Experts of a small language model.
Size: width 192, vocabulary 32768, 122M parameters.
Training: 492M tokens, 10665 steps.
Below are experts of layer 5 (counted from 0) of a mixture-of-experts language model. Rows are named router (the router's row for the expert), up (a neuron's input weights, with its number) and show model dimensions 0-191. Each number is 200 + 30 x the weight over its row's rms, rounded and kept within 0 to 999.
Before each expert's rows: a language model's description of what the expert responds to. This comes from a sample of Wikipedia text that the model never trained on.

# expert 14
It responds to: Pipe or space cells opening a table row after a year or rank number, as in filmography and results tables, plus list dashes and all.
router,229,233,225,222,172,218,238,184,231,238,196,223,246,212,234,210,160,173,198,159,174,239,179,178,160,174,237,244,191,209,238,188,176,233,218,170,218,193,172,242,165,150,185,172,151,209,237,185,163,171,165,262,164,220,203,229,176,175,232,252,191,169,199,218,232,174,222,179,240,230,199,223,169,229,166,226,151,217,169,222,206,208,162,184,225,165,197,233,188,232,239,168,220,155,185,201,252,235,148,171,186,232,235,183,228,234,230,220,212,188,171,214,158,199,234,198,212,159,165,161,219,213,244,190,217,189,169,227,167,160,150,235,168,237,194,164,173,164,214,220,178,235,203,156,191,158,158,240,158,235,159,166,164,153,186,232,212,149,161,189,164,155,166,197,175,218,230,240,204,149,172,218,224,170,243,157,183,196,183,163,192,189,205,249,193,231,248,189,218,238,181,219
up0,193,203,196,199,211,220,231,175,157,221,144,178,197,178,181,234,186,190,179,185,201,177,194,188,177,224,181,183,152,167,234,228,187,239,186,197,189,222,185,234,157,165,202,203,242,176,158,236,195,169,182,227,259,184,178,240,200,185,167,211,169,149,191,235,226,196,196,212,195,240,228,236,164,206,170,201,151,180,240,196,200,224,157,251,189,218,256,223,200,194,253,246,195,146,218,240,244,241,176,199,182,234,210,168,193,234,232,194,165,235,122,233,174,203,224,192,196,222,122,185,195,171,241,202,189,199,111,277,156,209,166,130,191,187,198,238,210,221,198,175,194,217,231,199,227,134,208,199,179,186,184,181,199,146,194,196,158,221,144,134,190,177,180,193,154,180,216,194,193,240,225,229,194,200,242,179,220,201,226,190,205,208,184,179,232,197,256,208,162,229,255,239
up1,213,179,203,204,217,307,193,251,234,178,220,185,208,215,213,203,198,192,247,232,129,185,205,162,167,253,247,169,146,193,240,201,150,232,216,226,245,180,213,279,192,205,164,188,213,158,181,196,176,166,191,191,160,194,192,206,203,207,223,221,189,203,207,222,167,208,170,157,231,194,209,243,231,288,170,261,216,200,219,154,166,189,160,241,201,180,217,204,234,177,210,208,165,197,225,215,218,163,250,252,203,250,223,188,213,197,208,199,243,165,177,277,194,156,188,187,200,182,208,185,183,225,191,229,225,212,206,201,156,204,149,202,226,197,279,178,193,185,237,172,201,225,227,224,196,164,185,183,233,170,225,203,154,211,181,218,172,204,198,207,175,194,181,163,135,185,221,240,200,161,215,233,206,223,273,194,201,195,210,184,168,190,234,216,210,196,248,162,228,210,158,242
up2,157,234,175,168,149,202,198,188,215,159,173,218,182,144,206,160,185,160,191,198,212,201,147,238,209,190,217,264,169,211,209,198,160,216,154,236,234,175,217,220,236,168,163,233,188,229,197,198,144,198,111,237,180,233,177,230,268,177,203,226,222,243,216,217,190,167,172,191,151,209,201,222,197,163,170,157,185,216,231,208,184,138,198,192,226,220,167,210,137,196,194,187,271,200,200,210,243,223,191,270,179,246,181,221,189,164,202,188,192,222,227,243,176,251,237,217,217,170,212,180,217,172,229,201,243,209,210,244,202,178,193,191,185,220,193,240,186,259,161,249,163,229,192,183,217,218,199,202,196,208,248,134,206,190,196,216,181,185,168,182,201,260,159,203,191,227,265,174,171,186,236,200,213,183,199,215,184,174,192,183,193,280,239,190,208,175,182,173,235,198,195,138
up3,244,205,187,195,144,151,237,192,200,187,206,225,170,249,234,182,242,255,170,184,183,264,112,164,190,208,196,157,226,218,192,141,238,222,232,213,218,191,175,193,193,182,184,191,195,185,189,193,209,211,205,201,228,181,186,214,175,230,162,222,161,198,199,193,221,222,219,201,223,265,180,255,184,235,214,151,188,167,211,283,197,228,211,175,175,157,185,187,258,178,262,182,202,180,171,199,210,204,198,160,205,263,208,186,207,226,245,210,188,262,220,143,230,206,196,211,207,223,205,163,183,232,260,170,240,198,198,241,172,194,164,226,143,194,197,262,172,236,207,194,219,222,187,180,173,141,175,226,168,219,163,176,206,233,212,168,207,219,176,198,202,171,202,223,162,204,189,180,230,194,158,236,167,236,162,186,179,134,202,158,222,223,195,221,229,259,275,187,196,204,194,177
up4,168,286,226,186,226,199,194,171,163,195,175,221,155,233,146,204,208,245,187,205,153,210,175,223,247,172,193,209,217,194,161,170,207,239,216,157,196,217,177,202,219,194,199,163,214,148,213,177,188,171,220,179,213,220,214,168,193,191,162,143,217,173,194,195,224,212,182,195,241,266,233,283,163,233,251,198,237,198,201,238,216,198,203,171,218,150,230,219,186,187,218,202,121,220,182,183,205,168,219,165,131,171,184,204,208,142,212,233,218,179,170,199,166,241,228,200,194,244,224,153,179,219,178,196,185,213,196,172,209,171,160,195,169,181,173,198,173,251,219,230,224,205,206,211,264,157,177,236,210,202,204,214,196,171,202,201,166,212,183,243,258,223,224,230,141,238,170,206,189,160,162,232,180,198,194,190,237,141,182,195,146,183,200,174,140,239,174,218,247,266,190,216
up5,232,234,226,225,188,196,208,186,149,196,178,225,186,244,237,232,156,151,178,220,205,228,184,187,159,220,204,198,190,215,235,200,149,269,163,192,140,197,199,259,146,171,218,179,193,209,190,201,213,193,184,193,211,199,193,251,197,195,197,225,143,211,189,199,265,167,157,215,292,203,230,195,154,240,219,240,141,212,226,224,240,211,186,194,215,210,247,198,184,223,195,192,238,138,215,210,253,218,175,186,226,241,224,177,224,260,203,201,217,219,169,206,208,200,202,182,180,200,171,173,257,170,210,239,209,169,144,236,225,162,174,184,196,197,154,185,186,190,150,224,170,263,196,205,212,128,177,202,152,217,193,171,159,121,267,233,219,176,186,171,219,202,163,191,216,176,214,214,162,187,183,239,206,188,217,163,186,175,210,165,160,231,223,199,218,210,197,188,197,225,241,250
up6,170,209,199,211,181,210,238,217,181,176,146,182,213,211,191,206,224,222,148,217,147,282,224,195,208,182,166,265,230,192,216,107,184,163,187,167,202,141,184,231,212,169,161,208,178,184,195,203,159,190,198,235,227,235,261,195,204,204,219,222,198,175,176,181,181,182,204,210,172,219,225,223,216,184,184,214,200,199,219,171,194,217,241,206,173,222,153,188,169,181,204,138,262,206,216,192,207,200,145,167,157,176,188,232,219,231,182,222,214,220,180,204,194,215,176,161,222,196,183,187,203,232,210,156,190,218,206,186,202,222,219,228,155,198,139,213,207,280,199,196,213,180,210,146,129,233,143,166,176,244,172,255,203,175,196,228,199,163,188,195,250,230,220,180,210,224,190,239,212,165,143,154,222,177,172,191,151,212,222,131,205,131,143,204,174,219,232,187,223,176,161,159
up7,216,200,174,210,171,202,246,177,209,273,218,134,239,114,174,205,170,183,202,235,206,271,180,171,204,205,249,210,217,264,212,173,195,239,181,216,192,198,194,196,203,189,207,259,191,197,248,179,183,143,229,234,193,242,228,207,165,201,207,222,227,201,192,209,256,161,167,216,223,185,157,231,203,178,233,172,210,192,184,208,290,203,152,200,193,120,205,132,194,183,232,212,216,219,180,206,209,265,141,196,159,202,248,195,217,222,198,199,232,199,208,228,166,204,206,207,182,168,232,192,255,180,192,221,196,247,182,160,234,160,196,196,143,205,223,167,172,201,160,256,168,198,209,171,244,219,185,232,172,233,202,201,173,202,224,194,230,193,207,191,173,232,201,199,214,219,198,188,249,158,160,192,173,179,157,201,145,213,206,183,211,183,249,237,125,207,169,204,192,167,196,191
up8,226,218,226,189,171,193,210,170,207,163,241,179,160,222,226,195,218,248,186,202,248,150,165,153,200,162,174,248,208,271,274,167,244,169,239,166,234,218,175,204,210,188,182,209,215,265,186,190,188,241,218,227,281,204,218,173,206,185,201,223,192,225,196,202,203,187,135,161,187,208,168,247,182,186,142,224,163,184,213,183,196,192,154,195,198,187,170,151,207,239,272,219,236,207,174,195,183,241,181,215,179,183,181,230,189,236,224,205,167,234,189,164,203,172,178,203,220,187,171,188,182,194,206,162,251,171,183,163,131,162,198,241,121,213,190,225,174,180,246,201,163,173,202,177,224,136,174,233,209,208,215,211,218,224,154,189,275,216,191,205,186,165,205,234,215,237,192,163,212,217,250,201,188,185,188,209,197,188,190,213,217,195,141,233,279,226,215,171,204,192,218,199
up9,215,218,215,233,159,192,187,203,261,246,204,172,241,228,216,197,228,217,174,140,250,198,214,187,163,134,281,156,235,208,176,208,194,206,249,140,213,243,131,180,166,168,185,151,158,195,179,210,206,223,206,238,209,216,225,168,203,211,235,231,186,220,143,165,245,195,204,189,221,240,168,189,195,192,198,224,178,199,219,197,201,169,191,174,204,184,182,205,211,148,224,158,195,228,197,171,261,184,142,185,187,205,198,234,252,197,173,165,212,262,161,205,158,230,208,191,209,193,246,195,189,185,177,205,229,205,185,163,155,200,206,236,170,232,127,231,152,197,215,205,169,198,181,154,152,172,208,234,198,209,193,239,192,207,212,243,171,156,171,178,225,141,213,189,248,250,192,154,161,219,230,230,221,183,141,192,201,216,173,217,217,191,175,221,212,236,194,143,182,203,196,146
up10,190,197,249,177,224,187,198,161,181,197,197,152,201,226,161,189,217,241,208,193,184,239,146,210,221,214,168,217,165,216,218,149,226,226,241,201,210,174,163,185,184,210,232,266,210,184,233,223,129,252,229,185,249,175,263,217,172,218,208,183,184,220,164,180,210,194,190,224,197,233,186,216,206,226,149,201,215,216,173,208,151,237,233,192,196,191,219,201,234,224,197,189,242,203,203,181,170,236,245,198,220,195,222,163,223,171,213,272,150,237,224,193,186,212,245,130,190,216,210,270,196,211,225,216,230,150,200,239,174,235,174,190,151,200,226,216,207,251,216,182,197,241,148,175,149,152,196,220,189,170,164,166,195,176,248,200,234,218,133,182,212,215,155,227,182,180,189,160,259,190,199,208,256,180,196,204,163,208,203,255,226,163,175,227,242,219,180,213,122,218,229,231

# expert 40
It responds to: Column and heading words in footballer stats tables and infoboxes, such as Team, Club, Season, Senior career, Apps, with pipes.
router,246,236,230,235,165,227,243,184,224,227,210,220,236,214,237,219,176,161,196,168,183,210,202,193,157,163,222,239,190,220,226,177,148,234,191,160,207,205,162,226,168,153,220,162,172,199,210,190,178,156,168,263,180,227,202,243,167,165,237,229,180,165,205,229,248,163,235,188,250,224,188,202,175,227,205,219,146,217,194,233,221,207,177,188,190,148,199,212,192,207,229,161,231,172,193,213,246,234,127,170,193,221,244,189,219,248,245,212,185,156,165,217,163,210,223,187,223,159,186,168,223,204,231,188,229,180,156,215,163,169,167,245,171,230,202,169,172,171,189,216,158,251,215,127,196,177,176,231,160,235,135,170,164,139,186,248,216,139,170,172,187,173,174,192,187,228,236,218,220,152,184,215,216,162,216,161,186,204,173,181,175,199,212,231,212,223,234,170,211,252,194,207
up0,147,192,165,171,176,206,204,201,225,186,152,183,156,197,219,193,199,181,166,201,144,169,202,223,185,230,149,201,136,181,201,218,195,195,177,169,203,211,209,208,170,205,225,238,206,162,164,279,162,170,189,223,232,192,223,268,217,155,191,231,199,123,212,169,244,212,192,186,210,181,231,227,146,201,159,244,209,208,213,164,197,213,215,194,180,230,228,194,210,166,261,244,165,192,201,275,182,240,155,255,220,151,182,237,213,190,232,175,197,202,138,186,174,193,225,232,176,237,137,190,190,188,214,175,186,133,122,237,146,203,176,185,173,209,226,219,259,208,227,199,175,188,258,180,216,185,218,216,208,183,197,215,190,149,214,230,169,241,146,134,213,166,225,203,194,199,228,184,193,207,227,217,176,205,225,193,213,175,245,168,199,192,172,166,186,207,150,210,183,200,229,183
up1,219,185,184,223,170,272,227,223,215,161,218,194,190,214,234,200,218,195,235,257,176,173,211,195,143,229,263,175,113,157,276,169,121,239,232,211,235,156,200,250,197,187,219,151,201,138,178,224,197,161,215,202,159,201,177,193,207,221,233,226,194,218,211,216,170,178,200,179,255,179,184,174,229,219,172,236,199,199,180,195,171,239,140,190,160,179,224,234,198,182,226,252,196,176,207,236,216,154,177,260,215,230,243,181,221,242,250,193,184,168,201,241,197,198,176,183,174,192,207,203,208,223,203,224,242,220,209,168,194,237,194,212,196,191,284,167,185,209,159,185,191,207,231,157,191,186,196,184,215,186,239,201,187,194,186,198,154,177,206,143,211,195,152,157,177,205,210,207,152,206,191,242,207,192,255,185,227,226,255,195,191,170,255,193,215,163,176,177,226,205,228,241
up2,140,211,147,218,112,217,254,211,178,187,174,220,144,166,227,171,208,149,166,193,224,186,103,184,197,163,274,254,204,225,202,194,169,253,149,220,263,196,197,224,265,178,224,190,235,177,210,202,157,175,174,218,205,212,169,260,207,203,207,166,218,171,190,209,186,201,172,246,153,226,197,220,217,213,169,230,201,211,179,221,202,176,198,171,207,193,162,206,168,170,183,192,196,200,163,196,205,231,177,219,217,234,223,224,175,210,199,227,173,190,202,193,224,211,257,183,177,192,221,214,200,163,196,202,249,226,195,185,252,153,213,213,193,202,170,278,175,244,243,188,161,255,194,177,171,181,180,194,178,203,257,170,157,197,201,227,168,165,187,167,183,264,146,243,186,234,202,234,173,197,219,215,257,187,198,214,223,198,177,192,209,241,218,177,196,201,194,214,238,217,215,147
up3,241,194,141,183,156,174,277,223,159,262,224,221,213,222,216,205,247,221,212,162,218,193,153,194,171,200,187,199,226,201,187,200,208,252,217,161,199,205,159,189,182,179,248,174,208,217,192,151,197,240,190,237,210,186,229,209,137,237,173,206,183,160,202,259,182,234,199,239,211,241,183,242,192,192,210,169,177,180,210,215,222,241,210,169,187,201,195,149,186,184,207,214,241,132,195,198,221,171,226,200,254,258,246,179,161,237,216,212,168,226,192,168,223,209,152,201,213,210,244,186,174,185,200,169,178,169,157,201,218,223,229,221,205,209,221,207,176,163,205,222,180,229,211,161,173,175,180,224,155,238,145,170,155,252,231,167,169,206,181,195,159,172,199,216,224,168,191,230,206,257,220,213,183,211,148,197,190,253,167,162,243,223,181,249,261,274,225,150,180,228,225,185
up4,137,235,190,206,229,278,215,222,167,245,197,251,159,192,171,208,216,172,195,224,210,245,187,249,210,160,162,204,241,153,152,177,185,202,188,234,254,222,181,183,213,169,209,224,205,209,189,219,215,163,206,179,192,242,213,144,182,175,169,145,196,186,203,201,227,188,198,198,228,222,230,244,140,236,224,236,236,225,199,236,207,193,213,161,237,229,182,182,227,203,206,210,159,226,241,204,259,228,278,192,220,178,200,215,215,123,175,217,195,193,194,214,129,240,206,191,194,181,234,159,201,149,176,179,203,199,182,164,195,199,226,223,185,210,185,240,105,202,224,184,234,225,215,166,202,172,223,238,192,198,218,149,184,243,199,203,164,234,201,204,217,170,234,194,160,185,169,215,232,232,201,204,178,159,205,185,259,131,196,196,243,151,169,191,157,198,191,191,233,254,206,189
up5,231,213,255,235,151,196,167,221,190,198,160,202,209,231,259,227,182,180,185,240,132,196,207,158,197,247,252,196,167,192,178,219,157,284,170,181,168,196,229,232,165,220,166,205,196,189,177,224,229,126,159,170,208,257,189,268,207,200,211,203,145,214,169,171,280,191,113,199,257,180,218,204,161,214,192,222,171,218,171,175,227,189,190,154,190,186,231,208,194,222,197,157,205,187,197,168,213,186,175,196,214,193,228,228,222,226,171,218,203,216,181,192,221,214,205,225,190,220,178,191,242,168,173,245,226,189,132,216,209,182,209,212,206,201,209,208,204,179,168,186,156,268,224,216,206,156,178,220,209,180,184,225,183,163,270,256,197,241,191,175,240,224,220,171,193,154,178,207,170,255,159,208,248,200,186,194,136,199,186,229,203,220,185,225,193,206,228,173,223,203,248,200
up6,171,213,193,188,164,177,197,174,174,182,153,198,172,227,176,201,205,227,123,174,207,222,218,205,182,170,204,235,236,221,189,142,174,185,160,139,171,150,199,249,199,175,174,193,169,207,230,197,194,191,207,211,166,197,255,207,204,172,236,210,172,183,220,152,187,160,232,212,180,241,185,242,241,200,210,186,197,187,243,183,222,210,195,202,186,212,167,205,160,201,182,104,203,167,204,232,239,236,198,193,148,217,171,252,232,200,176,241,227,193,212,175,245,195,169,204,224,178,136,192,224,219,194,180,205,197,213,202,193,171,223,238,133,191,149,186,234,188,159,222,167,175,182,155,134,225,153,193,161,237,211,238,194,160,246,184,239,169,205,240,221,241,190,181,221,273,200,163,207,194,172,172,223,179,161,187,152,230,225,154,186,117,208,188,218,261,221,229,184,222,175,197
up7,250,216,197,201,157,186,240,195,244,217,211,188,271,138,194,178,170,220,205,197,202,176,195,225,203,205,194,213,234,279,156,170,158,209,182,264,179,204,176,224,239,176,188,248,226,213,236,240,209,182,236,246,200,226,219,240,170,191,216,177,203,164,186,207,226,133,189,217,185,185,152,210,167,207,193,192,202,186,233,208,255,195,181,230,188,202,196,145,181,215,209,204,249,214,187,166,187,253,173,232,205,230,218,216,261,246,185,202,233,172,219,202,213,168,194,248,188,164,231,184,274,189,190,204,192,222,207,176,189,187,194,191,172,216,222,129,172,192,171,283,182,230,186,212,259,213,184,201,151,201,179,213,154,224,217,243,286,182,230,232,193,223,221,195,189,212,190,227,256,255,160,181,176,190,153,199,152,259,149,217,194,199,195,225,159,194,223,174,196,198,190,221
up8,224,211,154,173,157,214,185,182,185,188,205,195,194,177,161,245,208,172,250,173,252,161,203,162,164,227,169,251,195,182,245,176,231,188,249,149,195,249,189,210,145,157,199,190,204,261,213,182,198,272,168,225,234,202,248,192,171,192,183,164,162,196,192,241,214,179,150,225,198,206,178,209,221,195,176,202,175,185,203,207,245,208,190,231,187,166,236,160,205,273,252,278,244,230,136,192,182,255,191,212,151,197,230,156,175,226,194,205,193,243,176,197,181,248,203,165,262,195,191,166,182,182,198,181,149,181,152,180,176,199,223,231,184,215,179,241,166,237,249,202,168,240,236,189,225,193,199,229,169,209,233,212,212,205,204,260,231,205,185,194,176,210,180,193,194,189,177,210,200,247,256,199,193,186,207,201,181,217,150,202,208,228,150,233,271,198,211,187,211,230,249,178
up9,271,241,222,239,222,172,178,183,238,236,186,205,242,225,191,219,189,213,188,151,172,222,193,184,207,148,213,148,235,225,173,209,191,242,230,153,201,252,133,215,215,190,183,168,173,163,196,179,164,205,178,199,235,205,243,171,247,224,249,230,143,254,188,181,236,169,227,239,271,215,198,171,212,189,260,222,184,187,217,208,160,165,234,185,151,227,224,164,197,176,181,140,179,210,165,195,215,151,139,209,208,224,197,241,245,201,167,203,198,246,165,242,172,188,208,161,224,214,234,176,178,211,201,244,220,203,164,209,173,176,163,216,203,218,140,224,181,216,228,188,127,183,182,197,155,164,180,223,197,222,189,216,195,240,212,237,186,213,170,139,219,207,226,224,222,259,200,205,178,190,176,209,209,206,149,193,145,207,161,197,172,159,225,161,191,223,223,184,223,228,215,167
up10,193,218,237,188,194,184,226,160,237,180,150,184,214,281,209,182,195,249,173,167,217,196,219,202,174,231,271,203,197,235,176,159,206,255,218,247,190,185,192,207,176,210,218,211,158,220,206,188,207,170,226,217,221,210,199,230,155,238,208,188,149,235,201,180,210,189,197,174,219,232,133,228,214,227,216,209,189,215,209,183,204,264,197,200,148,190,168,191,198,163,190,176,202,218,234,170,170,211,143,203,239,212,222,173,163,173,254,198,176,239,201,200,235,141,180,180,224,196,185,247,225,213,193,200,247,123,182,270,261,255,193,182,205,199,201,241,218,244,232,186,218,202,159,191,196,184,210,221,159,229,200,197,198,168,275,210,218,189,146,133,148,186,162,182,177,153,192,209,227,186,177,175,256,191,151,204,181,178,191,239,247,215,221,199,221,193,198,207,114,183,225,187

# expert 5
It responds to: Pipe separators and header words in wiki tables, especially election and squad tables, such as Party, Majority, GK, Pos.
router,235,230,215,225,163,224,249,192,228,243,195,218,239,222,248,209,163,160,173,159,186,229,187,173,165,184,240,251,183,226,237,190,163,221,209,178,215,188,172,243,170,159,188,177,170,215,223,184,186,169,173,264,158,226,185,239,164,170,226,239,180,168,207,232,239,159,238,172,239,238,206,209,177,237,178,236,163,220,199,219,208,195,171,177,225,155,190,213,199,218,245,157,238,169,199,193,241,237,149,183,190,225,229,177,237,245,228,238,191,174,177,219,158,192,227,196,197,146,174,167,221,209,225,201,214,188,170,238,186,164,156,254,171,228,190,158,160,170,210,221,182,241,183,145,204,153,164,244,163,245,144,170,159,148,184,229,213,151,166,189,163,157,175,185,183,223,228,230,193,147,198,217,226,164,231,156,175,189,183,188,168,192,189,242,202,233,234,185,216,233,187,212
up0,159,195,146,161,183,217,152,152,167,235,153,204,196,169,201,205,177,191,172,173,168,197,208,168,182,254,179,202,166,190,237,197,180,221,198,197,217,266,186,189,157,181,206,244,207,133,173,236,167,183,170,239,194,199,191,270,194,138,187,247,216,161,210,223,244,175,214,175,174,255,219,237,197,212,242,168,201,201,175,192,175,226,219,210,202,214,267,201,241,169,253,227,172,142,168,248,215,247,183,194,181,227,190,171,196,228,255,193,182,208,153,202,183,184,212,231,174,223,130,202,199,182,239,169,223,132,150,244,194,189,169,162,212,200,240,243,194,212,223,203,194,188,229,164,220,193,205,185,170,175,231,204,194,112,242,197,149,190,136,170,224,214,173,182,180,220,247,211,195,229,217,239,209,189,211,172,186,184,234,180,217,190,180,196,199,212,239,165,176,179,238,232
up1,235,173,223,204,175,235,238,202,170,171,228,198,184,219,236,197,229,197,195,288,165,220,207,163,171,246,278,223,153,176,218,156,120,246,235,194,234,209,188,285,180,197,209,177,196,207,169,219,194,148,200,178,194,189,166,218,213,234,213,234,169,254,197,223,193,175,201,148,230,238,207,243,210,264,186,221,194,207,180,152,182,229,171,225,163,162,209,208,229,237,218,238,172,193,191,203,189,174,169,233,188,212,266,178,161,226,247,242,224,182,190,214,195,151,201,167,206,152,231,170,206,249,197,222,266,213,195,192,191,168,112,215,205,204,245,191,157,205,200,187,182,222,248,191,174,202,192,187,195,208,199,198,174,220,193,203,206,185,219,189,200,200,192,170,193,188,183,251,185,165,194,221,184,181,219,188,210,194,247,203,193,175,248,249,171,222,203,164,244,231,161,276
up2,155,236,181,191,165,212,237,191,227,198,189,213,170,151,232,175,225,168,176,203,262,205,119,188,173,152,228,251,166,187,217,208,199,207,156,197,268,164,224,203,238,138,182,229,190,192,151,199,220,180,168,241,166,236,218,238,240,193,236,200,202,198,165,184,195,162,199,232,154,187,218,209,225,199,169,198,205,190,214,225,155,134,180,182,244,207,204,237,148,218,168,171,247,184,152,226,210,231,175,177,210,250,190,219,207,200,185,175,246,159,187,194,177,260,244,206,207,183,201,207,189,184,250,202,257,240,174,176,228,180,217,175,165,198,213,251,206,238,216,234,181,243,193,172,182,184,154,194,184,222,205,186,173,206,200,198,204,159,166,211,189,236,167,258,187,206,277,171,208,215,223,222,240,205,165,211,186,181,197,159,197,223,263,185,207,170,190,219,273,243,185,145
up3,222,200,171,197,153,231,253,235,222,178,229,140,207,241,232,144,243,234,238,228,207,210,139,212,189,239,197,174,208,233,186,189,232,223,214,152,193,189,167,189,157,211,188,184,169,204,171,181,203,264,225,204,153,187,210,250,163,225,211,198,201,204,189,170,249,223,217,205,188,277,218,188,184,166,165,210,190,175,203,240,174,214,194,203,187,222,198,135,223,207,239,193,225,194,214,225,244,191,227,201,257,228,210,167,171,253,221,219,193,210,209,117,272,250,230,141,162,195,248,178,187,223,218,153,185,182,187,234,182,220,173,202,204,204,161,220,177,211,268,185,211,218,221,195,183,137,151,240,183,236,150,211,181,227,241,188,212,264,202,235,166,211,210,223,227,211,217,225,229,198,178,225,179,220,176,199,217,218,225,182,211,200,209,255,190,216,244,155,191,249,163,170
up4,186,248,170,188,197,164,185,234,219,160,192,212,165,193,152,195,160,225,161,227,219,210,196,253,215,210,156,207,217,179,143,190,149,218,184,196,195,228,158,204,245,183,238,195,204,209,257,180,208,176,213,167,173,233,240,154,187,184,191,162,161,239,222,246,181,172,196,226,211,243,234,222,188,209,210,235,210,191,177,225,226,176,198,184,201,220,231,196,256,199,194,178,196,236,142,194,207,172,151,213,166,220,213,191,173,211,232,209,212,152,207,170,206,205,226,255,185,194,211,172,198,208,176,227,177,185,203,179,215,193,234,183,269,178,155,193,175,235,237,204,230,182,226,157,304,178,222,242,166,270,196,228,183,195,198,216,208,269,211,243,229,231,197,187,183,226,170,174,203,245,172,209,191,171,167,185,207,170,181,250,188,147,175,203,210,212,223,302,201,266,263,199
up5,205,210,238,280,186,244,175,205,179,200,203,226,239,201,278,217,168,142,221,245,183,215,170,213,208,151,250,214,198,206,193,221,188,219,182,226,177,204,229,196,205,216,154,189,187,191,206,227,202,202,201,170,204,282,251,219,202,195,213,258,167,179,176,172,315,235,212,188,204,177,183,217,125,195,205,211,137,215,192,233,234,204,212,150,215,192,223,188,170,215,184,174,176,195,222,182,224,204,191,197,202,204,197,233,204,194,163,169,188,205,176,205,208,209,192,201,200,193,190,184,236,179,191,222,195,160,134,193,210,130,162,218,206,200,229,145,129,184,172,243,189,237,261,180,192,177,197,181,200,195,191,218,187,138,315,239,197,192,213,165,239,243,212,209,219,186,202,253,188,220,161,209,250,192,188,196,209,181,219,174,172,194,235,221,173,194,161,162,180,186,205,219
up6,148,210,220,221,180,221,229,166,166,181,154,207,176,165,183,200,219,209,190,219,203,209,220,224,210,198,194,265,225,227,223,165,178,160,209,169,168,155,186,236,211,188,110,211,191,197,216,171,202,168,219,237,172,246,188,220,184,217,234,202,195,186,190,215,167,168,234,159,164,211,191,206,187,222,124,286,172,189,244,167,192,174,174,250,183,238,168,179,161,178,246,151,245,203,237,198,228,209,183,216,141,163,146,242,243,218,172,177,211,191,210,192,186,194,187,145,248,150,188,197,210,230,197,192,159,232,194,204,235,227,192,231,135,191,188,167,202,249,171,195,183,195,212,140,141,197,160,158,200,270,179,226,174,188,183,220,209,165,200,206,192,195,204,246,238,225,175,181,187,166,193,176,206,168,199,188,203,225,235,177,216,110,187,217,168,218,233,179,232,179,165,220
up7,196,192,177,189,160,210,241,180,211,254,212,214,243,111,198,193,172,220,155,242,174,211,173,189,188,156,167,214,190,276,196,134,199,203,218,230,173,191,187,232,194,180,239,179,216,222,219,217,172,238,262,213,197,218,181,224,137,181,200,202,208,169,190,239,246,183,188,222,232,218,169,214,169,184,213,194,226,196,225,221,257,219,193,194,220,144,204,126,178,198,246,224,243,222,157,182,200,201,174,199,178,212,200,190,186,235,201,232,253,180,197,236,168,236,195,199,171,169,219,203,263,137,176,271,141,206,171,215,194,199,242,204,159,215,234,142,128,188,133,232,174,250,140,187,206,212,195,209,162,211,177,195,178,209,199,183,260,221,222,224,176,220,184,168,171,249,169,207,228,182,180,226,160,186,174,206,168,204,176,195,154,200,205,191,156,224,196,191,194,184,205,220
up8,234,223,222,217,184,197,186,210,228,153,218,208,184,231,150,212,192,236,190,194,194,174,179,180,234,195,191,227,212,260,247,219,224,153,233,162,202,205,167,234,209,179,186,175,214,243,224,194,187,249,225,208,255,206,211,163,208,184,205,153,155,198,194,193,219,194,143,216,220,207,144,224,197,208,174,252,190,177,205,198,196,177,174,222,203,212,215,149,225,290,247,236,225,208,127,187,175,235,160,223,174,182,215,214,179,198,240,180,225,249,188,197,243,201,192,237,255,204,183,176,176,201,201,168,185,165,156,164,170,180,242,210,146,209,197,221,183,174,256,207,149,191,200,167,249,199,172,257,202,227,206,255,215,188,172,231,280,224,203,217,162,194,201,195,206,183,173,198,226,225,209,185,186,188,201,216,184,190,173,176,211,213,125,255,297,212,231,203,244,210,263,165
up9,215,224,161,192,192,204,210,152,292,221,153,223,254,203,219,190,231,208,174,142,243,241,230,191,158,143,231,141,216,150,190,211,210,179,247,184,222,256,115,204,209,145,225,217,166,163,194,198,223,237,184,240,178,233,208,183,215,199,234,258,152,203,164,163,251,198,258,199,232,217,219,164,238,213,247,209,180,192,222,257,164,161,192,192,158,199,221,197,224,170,215,163,200,225,184,188,213,237,175,179,215,214,186,220,242,199,185,185,186,230,159,202,189,204,244,187,195,179,224,207,169,199,193,204,205,214,185,210,186,206,196,237,203,217,153,225,186,245,211,247,141,177,164,170,147,189,203,214,177,227,203,190,201,195,209,231,191,144,158,183,204,210,191,199,244,284,209,168,167,246,215,255,205,184,133,186,177,196,198,171,181,168,176,177,222,215,189,169,208,199,183,168
up10,215,192,226,225,202,238,203,151,172,235,170,149,195,271,185,244,202,192,175,196,201,162,226,171,209,234,259,166,173,191,218,134,185,232,187,222,168,191,168,182,184,197,206,210,213,245,202,160,141,214,222,183,208,173,224,225,195,143,189,194,161,239,233,182,187,171,245,172,187,283,154,219,201,216,196,168,238,207,213,224,150,195,215,188,177,197,225,182,179,157,168,163,228,234,196,233,222,251,208,148,185,201,188,168,176,202,247,245,175,197,184,205,203,209,200,151,252,204,229,245,225,225,186,224,190,188,206,253,253,250,161,194,207,179,173,207,197,204,274,188,222,193,178,142,148,171,185,220,163,196,186,203,185,138,260,170,178,174,151,183,209,193,176,218,176,172,156,243,233,218,197,195,204,167,147,191,187,199,180,251,183,174,202,176,189,203,197,146,157,169,239,240